config.toml
n_layer = 20
d_model = 256
n_experts = 32
experts_per_token = 2
d_expert = 64
d_shared_expert = 0
activation = "clamped_swiglu"
moe_layers = [1, 2, 3, 4, 5, 6, 7, 8, 9, 10, 11, 12, 13, 14, 15, 16, 17, 18, 19]
router_score = "softmax"
normalize_top_k = false
routed_scale = 1.0
balance_loss = 0.00607
balance_bias = false
init_std_router = 0.00746
lr_router = 0.000628
vocab_size = 8192
norm = "layernorm"
norm_eps = 1e-05
tie_embeddings = false
optimizer = "adamw"
lr = 0.00233
beta1 = 0.9
beta2 = 0.98
batch_tokens = 65536
seq_len = 256
train_tokens = 289800000
steps = 4422
dataset = "wikipedia_en"
Below are experts of layer 16 (counted from 0) of a mixture-of-experts language model. Rows are named router (the router's row for the expert) and show model dimensions 0-255. Each number is 500 + 40 x the weight over its row's rms, rounded and kept within 0 to 999. Numbers have three digits each.
After each expert's rows: "mostly gets" lists some tokens that are sent to it at least half of the time. This comes from a sample of Wikipedia text that the model never trained on.

# expert 3
router:505564467501549492522539516556515502513509480491443494418448466504516539552453528439482484454421548438514447551518453495452423537488494526547507622509501464557554530497500536504544541466554432555464522456516598505472533468544474452513527527593542506527507484479465437539497469474483414450512456437482504472504493469495451481517457493559543453530482500496508532460566469532466446534472509537542469554488494463460579431455496501525454546499562553476501472510449504513435458477453520470512481530525525464589483516499414447530603544539437511488485496476562583459493489477508478427525446472473430505500452496504433415564486500473493490460556563506515525509488574488510494534488425450560494518472539539489446578462470480450506402526544474504492527498463476491505493507519503
mostly gets: "---|---|---|---|", "|---|---|---|", "|---|---|", "----", " league", "International"

# expert 4
router:578442430527506443456489575464471419463494532544477515470474523435474495456508519517472506460443556546524516502511489511510463498520410472567562600557557492566492442474488502523514480500429530513479528456500598491506552491457564440546443483432543480531480486564430499453450493513551496491470473547547427451456502515474471511493546467523480485489496519527400579476479578479505493528530529495508484463519562604516529509535535492562448559455452536518500521533521524438484495478531544477519549480454535506548520501494512432529557449498521520579458509518474460455537437518549546413404415417513512450449485484519508492503572460500493496473445477487533566518533508499479459514556503484564526525442518506476546467501527500564568434486504524545482474475559501516542527498476514
mostly gets: " Association", " Committee", " Albums", " Times", " Institute", " Academy"

# expert 28
router:535545531478483468462525506508493490563527529600517564542437479593467520542458477489546509523516496421559505534475504550516446539521548503529506473542551453543512462508520448477449434461530484544465516537417534538490514499415433490492479438540463485471523541561465540496529536508468495481446483445546482560528511448514514488482474534553495500495506489505513591430474461588531484464474456454491495462499508564491479530537447501474503503470523449469457460506477498499512443543479503492507482446614503498538508544471516531443567505529454505419486492484437466570516491485442514549460449514565476508550485445456429426516493557495510558480554527507495467591518476524393519534489463427539527490533495494465430483503412420548573474484526452485478517471432545463565446571534470
mostly gets: " John", " South", " North", " Mount", " Saint", " William"

# expert 6
router:510513493479460450507532509508457457447532454457535511499522541481468477476504537543504514463467532538426490538483507388451480445479526524550421535514512553554496552430483511496509522448511451532483496468522560430505515541519473484532526509439519505557488554482572463512554444509412513492546485563474478435518591542552472434521513454519539521530565453478503603506515466469437465506524553504453440484528585572572517596485572484493524527533449575465584536487512512495390437460514425532586529518475492464551459488472460483470542465497501507600426491479466455504469459489460463586556535476515587574444529482511501507511528532490503474510451498485518520449484466525499525474494545574499488542494484522537549513487524542446473474531505499493446501505528441547466503504512543
mostly gets: " music", " vocals", " guitar", " wrote", " song", " television"

# expert 15
router:520532493462511577456544505476529493537531515465473475462571517529498525537487483429534457485416547445514508479521464480468433459508524480507511445476519508499439515497544468548463489484568517465461540485575545577445458522502530423546479516516431510492530468506481513544448433501544453475459550546538448491557461557511525538477482405462426456490495478517477488510519535494493554513507461553416517616529483550559504418524404502590542427464499505548454553526502455547515491481503479487475412525483497517510526434549523505510535577468467513455493534466514603512464500457485485487465497559491422530451550454537557503468500539442496458453471571497439475480528515481535487513577471459501550474510482513454467510416512459498470534569584499529498498468473504463513504437597485
mostly gets: " due", " un", " short", " re", " inter", " Inter"

# expert 30
router:493463527475578464535457489531602556499540534518553522521481473518512463516498508525469529478558550389513544505561517450447596532499530533470494487493507533486522456535483469477448522485485582427474506541474445511511587516447525511531444465427464528430476460456606466538519495452529509477548576535539551483445493471511469440448510522504574485541522478502533443449464497529504520511497458548476492587513444448468546573435452437513517565550458527557515498530444526517521467506524478533575564471446558579450499453441514503530439477500588481532440460542552485434547481481511525503493543502448541546461479440491516543461492469470533497432513462554546515456479473531515480531462542509438509530534510454495519473492562554468539562489456472528557476436495490516504444521519479
mostly gets: " (", "^{(", " ", " (−", " [", "—"

# expert 2
router:500491479590530501443520482449489579521458438477513495487447492435503415445466451518530475485482528493433450478559515472556496446510527444530516562471510547436526479451444449585526568483485530464490514503460527466561442492475549562519463476515498445493556502500559504512479435572524462546542516510438482457513516560503508526519509468579443455445435438448480580531489526493457482533535512450493518512562532562490488477505525547523514471541437464517520514489513514483490543554534548560500550522449493570497493519475507498513503518510483545554421538492567499466446520508511472508492469493558604466493569532572465506503530487480478533421474551488477450537494519406528560520513527483482446454479476462499453494489507561469459566496547427530433534475398492460602547543550467
mostly gets: " footballer", "form", " member", " Occupation", " Member", "istic"

# expert 19
router:496497536542524461514445413504437510510505443546513523512463499486506491477512440565499485534471499535574520501446524508490507486558486531544506435553553490532465453457540511471527581466421531481490455433450510484508528509442536522464454554539562458513570499466524447471487515515545486491480480491442480412455573527447459466472536580518479460487472514542605589465550490450522443507443477554527461431494514546563518544570483513537494509528569526490449443500486463522503521489454475497511430490440438557561548484521493478489504548461585525558503423532483446518545470527469568442442483495486602398462442553502490521547531497503511553473475473499531494523518554523511432577454484485490537527471426491555452534503487493542527519493477541443446553570459479498533470505468517
mostly gets: " Army", " Democratic", " National", " Catholic", " Communist", " Soviet"

# expert 13
router:480497449516556538492510473496460509500429474541529490508497516494479495467458521459489476513524473567469503457475451457513557477503481508464476493523440509440548478430514410508473492572487557543493436436516487543483502558520478572504502462443480561492438522471621556487481503569533490469549530455555512435500554504512436453503544449530414546511571560409462549443488479518503464533459530475517487484530490510488461512479465428536531539537498492481561521558532417522458446465463532499534526553568544536448474554500493570526447430483514491498526514470510484543467504491608464510565554497480551509508533485447545545425510464520485517485399457525487460521534498551477548425464470559542446506532493447503512484498571551483482556458466522582556556509457472529519536589517542
mostly gets: " line", " race", " ship", " attack", " space", " route"

# expert 8
router:490443460512428483470541513513509456456553510484529475550440531420434547510472479566531533502529498509469537509540490528504628509532490532499506523547483483486488515549462549568508482507507421490446408538456448579486494466507536440407540483541486510520516606466490509461495521521489506505493468453453510476525527486534525583492534515481475537490494523544518496532540474566496544563497508498527501423454572448461444603488527533509473418464500541507501507479494550465544501492490489498469524562497407462532493544473512448480544579475467466508521483452518447493524475515467495471568537546561560425528493479509530408481504468490487543508540465440417487520538491459546459486465588551552458546505421569503472576445494441440589554473493470537469513466469541511513527509528529
mostly gets: " NED", " kg", "CAN", " FRA", " ENG", " Clade"

# expert 31
router:500493457531488500543469555512496449479473444491479535453431529570443541482514454539480529467512423473523473592402489467480564437553490495435533521471479484492544493489469543498481477488468453468508465591482555519459475486608451523474502500542517504519565509554523482546489586510416501554498456492533502482475415404549491447544465515423456552548504533452433531515402479441510488477576501498496563438491457574487526411534528506509531518446455539510519548521505525459540515502522428495453505472504436531522543485483454486433466488526466537563483576523477462440462468552468521482504473460495523514432463556465525584491543447497503476468432520481495548548487488501490508540525577515547455525532552507505532447546527496531483504595535523502470511521433485540483502548457528
mostly gets: " family", " It", " Family", " what", " Website", " name"

# expert 1
router:509543488526469503553476497478472455504524525420498456520438570480475491512537473506488569506512508588500480472503556522484561448560459537523487495568542482503504502530435511472513500470480480497499407545447465570500494493445497442350508470546528494508544566497489544496544494535448454470535502544506535479451624447497566472479526512496513534449489459502510463540510509502498512531456478481517512443515529424462520506534514598535437536517522450508436553448422541509523517513516469439502484474558443452479540556491506517480484590456506470469543577510495412497519513491538486524562479549489583431550476495526544483480536505552493462489454516550541479472464523489520463561461485501526465547497430621431425569522450519429575516511517555542478482522489458528539519536503519
mostly gets: "sburg", " Wilson", "ley", "bury", "hn", "ić"

# expert 22
router:413450551462459515486508505481512538524468471480556522505575498487519481529528505496448475500467502488515505398510548496433521516495431431531575498434497446491499547454559475544559533506531500481482566492588532444463464517524500481566441414505515575512495468449519537540486450503532457559489492548545417531495560516537486522524451491409496477570547503495529487494549475459552509469465476513451530474433459606476469531500498567482462500503500487480517534545497534465502511508460465522457424515414577530454482442578479503545540452507501473513484532549458511553461612562545509490458514512502535549487517531520549547538472500471445457540428511485464527554477501489503536496527470453448489435499457510479573453515563548569413509506472422522508521523475519456463533472406497
mostly gets: " gr", " c", " app", " p", "cl", " Sp"

# expert 18
router:534484574500487500501571440489503488500432491495540476550489538477471462490559497475486580502537577550474555454431502517492494486417500514476481464539565459495519514544425581494536480552504430470489488563459486551547499513570493564515513546484435501536513513513455464554497537442444542555466536522397536559489511474466510536489549539499506441505498617529445443508512564453495540532576518470570441443420492439482490542531547464415537492461523520524474430544519474570534568537539495460521460567515437481547505455454515513551431449491468439441548536511465514480449468510458449491543503432438579467466444533503499474515461508474497487554480528455538559498475471535535475467502454494470517473501497463490496561456422501541514470521453521515477478445467503425478510488489509
mostly gets: " Hong", "\\", " “", " \"", " Yu", "の"

# expert 25
router:450583517508497529502497485493478442551499490513521507553533580454500490441477502520450511520539451510499415424455412446474471566453436479500437507484490528492524524517463556488429525537550466455590516491524473441517493473553508513522515536515502483502487510504533544453491525561498510459533455421477597463501508564471491531516495483487540551465529498498523643494524582526453495453528543481461527542539502456517582506518500518497447567499485487395489494560455452578476494468414459539432530505534519483436490599468461485521509496505506482494492517510495560584443554539482474459509490548437427542526493545496519566473457556510543494515430491517466502488479466494499530547478486506458512488545509471496425436505442581438531578509482503521513548485539455515425555457514543
mostly gets: " used", " such", " served", " some", " same", " any"

# expert 24
router:425585477487533521538426410497475412514519554456535541525443507518559489513543506498541497532539501476478534505461588498455440500486537556562472501489469538495449505555512516493492476486493494555537477449506498481522530541450527508439594489502505466472511492510455501447530532458438456542517497481551493539500418447459538526516513464524574487557456471501529590589498496469541489438439553496479492541509508502487574435479517538449489498487489539535461502474431514397556441511414418510520522535475466504555482504492486433441459519541487483558455466494502548469528532470500523474535507449486461463500427478503452502524511484517512443585576530519518597428427486503459470549553490514543586476474532495469535536493460483468526502489483525467504483550606559461471500545525414
mostly gets: "In", " in", " In", " during", " •", "From"

# expert 0
router:532486475423481427584452523494506479490479511523480513487567456499514448492574455505493481551427506509551499500473560600541523466567548586475422582449567466510505510534491541542509523476526468495479519453549473557467552472435477491481526510509516472498465536560560476508445465469491380490505442498451563518471517463488443468514538524529478553536487500540466493499425429483469536487531518442465501549482565526436490511472438482511504573441522449490513488474531554531475509484509517476455459455528530441468506447464540514491485583480436554510508503525522503522429550535488535504512478428559432506457469570464442418473569546521538491478499466523468486558473520483542497493511455511601510447473557509531551552534422488554427490526564506512514531570430486453511509551506493
mostly gets: " FW", "′", "°"

# expert 21
router:508483482493615490506447498554502489515460548498433466451538504464556510444462569422525411492439435497460502539474460547546445575525505434532533506517456451472461527415542493484497433451469498476500455395469537549542575459553452529509507502550557530537484532528502538512448544482505519471507536502494540470527470473483469476450490505515446471486513491480491479537530535473470491470487465432528550488442524445556439498512540491534490455465526447432504528443476485547527443450496536505523457480565465429451469472467535570522467500502527479525599503562568530554527550493500503471442462492496551501499455573470562448409448501536486548516540532407526454504539492569526486466530485489457533498450470556545439468533556560505497478462470527523526443503574477521437438507478472
mostly gets: "5", "0", "2", "3"

# expert 16
router:538548549521489564466476548469518510535476438490452475456591548476545438514556469496525463549426567515387537537467461528528515478543577466481525551442516505443492506488493492509510534526575514499533555476602471491503492514553482455547547521479517436496497474549496466468480401542495586563467527500492561568463488560537491497459476471483441505479502453421449480464491519433417590505533489532464551545538527518516461427475545497475529487415461502468560511553497526441532502516527502530498520549462525478482524435513537473487552472530480533515493460523491555495495494450475448517440495534429516583515520426515529522463513497479483549471439446499515465485502445497573551471511511459495442477516483509456502478531523553546442523431488485403522475485479548440446545406511479
mostly gets: " pro", " con", " ex", " Gra", " went", "curr"

# expert 10
router:503524523537432440515489549540487515553533530532516507471454515557594479511569442481503491450461482473468529524538560492526533482443525560470503542531499488485531466533485527485509424505508523564623480526483526475472483516503423520520470531419454493447454425493474449530507499522511503489459540473520495545538458506451496483481546441502547501572430455523501567494540527441481461441460508485559441429537497491448505516506588519511506557485540603514486529463555547426537495477450482521553570504442492457541456393454496492456458444557560476536532497510541511466499476494501521441467508450547470544454448550526476490477563471521534530573571524524462537497529442438535433517526484475504459468433497537485508546519555423566536478497416517417488532479486536548473505481525558
mostly gets: ").", "\".", ".\"", " Best", "===", " ==="

# expert 14
router:527408514505520466501464540517491484420477513413471463558490487474512510580465524517521512510497513513539481540556549527529535510481449521485492502522459487571494476498518538437441525585531522511456498483488408542476473516481516514457536430553510453500561488512408448586582484491541550488482486506487538465614531471520431501555467528514470512460438482534570463442423482463528458541437520524553522471523459413484442454528482480437528481476466460459461439445553475472499514524523597538455475469544444586562440509468541520454484523439496565509482503437491534464482498532577534572506522469560481478587539504505534571513443507519482478492521465479558519478519495539471569507515538503479522556487532544460455465502458512501452486499562544411529447481481557462493494484524533
mostly gets: " Ol", "Al", " Al", " Ger", " Ly", "Ar"

# expert 23
router:466491461418475590431537511454511476495463503509499563515491450520534498422441492508497510503560415426494467469514448508482457513488518506483507470452516474505553506532505445494435483471455443545495526405489545444552489525437499563506500543436476539527505462499493522518504478524510519483443475531547508503512462476481533573491457445503549540433545582493569555492492526534532486541545469488474504486526508468537500605481504529466519561458512497501577482519502513514565564560509455517462471456514532478547554486465534447523442564461540485450502514528479545416511576456483469580506526480452446551453531538480529505564511417528575482481516539469411449521607475460404520542465510461475516451460440465529471465528490543419591563515474520446465488550483530491521500509469529
mostly gets: " among", "There", " average", " There", "Billboard", "%"

# expert 27
router:519474466506529544514507498563545521522537479430522538530415493522475540500534509496474505436455508423484530510527472544523542478537509508500544473488450512471528460468479493489503479473491534505491499462503498460481493373579470530521492573516501558482444478456443528467551559425507577490490521506476489474424466512498491477543536536418439495478510472518503541460557506501451461521538500461487489487533510556494478419426443445560531439529450495490514543521569487525535507544497500482458443473508490541551488582504449466459496447508524490463536408525542368595529520495484522428512476473391481477472524486443468507496450516465490454459493545548456520519501522556557539488464551495488494501511548434565531417443569513497463484500500584601543559520500492512525461385499482
mostly gets: " Died", " UTC", " £", "€", "+", "MI"

# expert 11
router:523472508558498469499540496487503520462479522479427513527539519546523517484458485492488528435413456499508508549486473462556464488568491557502554532526478456459457486458558496482471456486468471472502450545530494473467505489525499556518515531497453545459471547447501565416483484557491508523468478477464446490503526449525444531544569535572530519435511499526452553549489442503499468480477501438511554584544508523430516565485503492495435468542400439557491522490573533475462523552536491510470475534541511413546486544503507544563466527482473500454460511507527427476530527495467588519504485457436435466528457490425439484491474496563409492548537491559500513439526576542541444472522506493483448505525544485420520581429561447503481454528458462557573478516569473529617464498564505
mostly gets: " Ltd", " Awards", " Prix", " Nominated", " Championships", " Won"

# expert 20
router:515456506549435518442528531514515516459497480507584539493500525499497531452515440514486535480522506495456459458471527567527498406516538465481524508488551492502529433435495509521494607459480511479465539610508480443532437477549475501501479493498576455478587498506519524438540484478571560523469463397487548497440513513535558521501519586401451537516492526489575548565462498555443555469500451498546506479501534523496518527534475488559534488553497513533517514501497585550566512520523490519487498439485474491531497474531556538422552496520419521501525432511529409429445464481426509459537490483517514409438421510482494528534565476539514475438465507492509454504412437540535504519470467522499433509547563434506491456474440518468499496525470451563482486516466440456529472508459502
mostly gets: " married", " born", " appointed", " elected", " continued", " founded"

# expert 5
router:400587531508529574553558423513483485460465539523493460426472540536503543425492557462551550572559505460501445541448531486543501542450589437507482444522462455522533586558534500509426481527542551491551461543466481481496478438561461412485469461484489509420515472544440488417489549510480563509492501454542520565438452577468563536551500486526546503462537505507463527513541469522533483421495467552514513544515509460546490437533507567481483467537532459489487469461475542425491509497465439493531469485509515501493508531500512548488448506472536420442517480508503506547512496436478476447447483475536453506516481504508487568504501539493503431579544497436483496496464597507537487485517579521474472562536453449494559468507479496476473494481560451513532522499470442560494435476501446
mostly gets: " at", " under", " until", "On", "=", " near"

# expert 12
router:484452488518523511475479438459504469503474497498508419445546514477468552468514533536513467520538446559529485459508481455464540512507425448483497485477471565451490520461555471460562473448498501529512510431535500453443450503521540496499599551538442551501527467510491465485516540501524533512563555546476394455510427441485456551465411548437464534485488485478449437507467507540530513455472432531563467513459440460465480413493493487437536450555544536502496465495538445551514496420496469454452528499545477541567520501519520505425506486508572473482563494489483557524427515539573547537496500548566479532463533517531554563480462492498405517487434567499482502462499477547503506465541420552449545504564442529515510533567516494507501559563557549515525533553557582528513503544506543
mostly gets: "idae", " Cy", " geo", " Eu", " electro", " Pi"

# expert 29
router:471554549435486556549545516505534538546482512537485483610436459585520477549497488451571479538576482519608551479528458552471418494518449511456474414493461416551493435524462461427481476460454505505526521528512523515486495507493513457455471516591469506524463545526481466472522479455463471463524424535435541507456479444539488484491489561469435524518502532529535471556484393510538536501451461549522533489459530517497526501524426503455521458471536505464446471567430459487519519520519507455493429467584486538487558484488504481479516519540465521431510499475479493542582499535470549476518485536458492441613495547469491478513519537563558432482487518531543402542486522531457549525441501452515510511552564514479485484526436481492495469572518543518554488507503560474551456477481509
mostly gets: "″", " South", " North", " Q", " Ku", " south"

# expert 7
router:549464525474507424465538574533493538426507464511522529472494478512451460545509559535471498469533442520418519451511548485507575512425496460500553458546441529517513539530488525433526522495545545482510483585483567514458436477533497434456460504500504467506499460512436539580491512437505571509471569533548541564572489498487470477424539536535516495461469475521444444541509530510530450451455501439521519407525489563521465484521465469498545502451476475542523495525568551516486539464585556474560530513442511513527469523560456548474481380445458445487527556517480523559542477512465481534476499513586491516479494508518529486507436458467475543609504393501490527506462481442524472442445489530539475519476521548529503498499576487570445517467484554492507472470513496490447468483457583
mostly gets: " Mr", " J", " H", " Will", " Jack", " Chris"

# expert 26
router:526430484506446492579450514525540521478572581468525490451556473463410487469525498550469474531454468486590560521559493536524452540487510489479427481445514536469436540580465502508513509525452474503537506501478453513473574502476473550473510493439532488516422459449451512461444455430515464462500537546472488508484510514493515485535526461488525438512512474470498506491515508523545555524568532451481473521447494446445477516469522437504508531616531525560460492514545508507465600539593519521459540482505546468516456502598549491457474521563506505472539482425576470514453472543568487545507526472458445484545575427456427499498521484500525521517534459523527482560483500458506483487485535507477501440506513449546561449512492478529453410480494519379485494531439467603492459472525487
mostly gets: "^", "\n", "⁄", "^{", "History", "---|---|---|---|"

# expert 17
router:461542491485500557500474441500467536509519546553415497460563454560532535480520518410517480584511447502475451512462526526492495475447482522485490461489547537482535527542541524487486507573484490465568496487512485471567510504457500512549506437457483430453518462502465463533522532490482450466455486434581483585460491525486556513478490477507548468465481566490546599480482520484506493536458602501405502552505525458558536559484512476449476517493521461503528483461463444476456451508499531484516505449427502533481522502566470523557521445473522537490543511458458529463579521467536426582493529568545508489511509437599481568521483561529490492543471445551482498455514496481400517450503516505546559474492559500553531506512468554456528475470529448475412442425597508578446541493463509
mostly gets: " would", " had", " after", " became", " before", " to"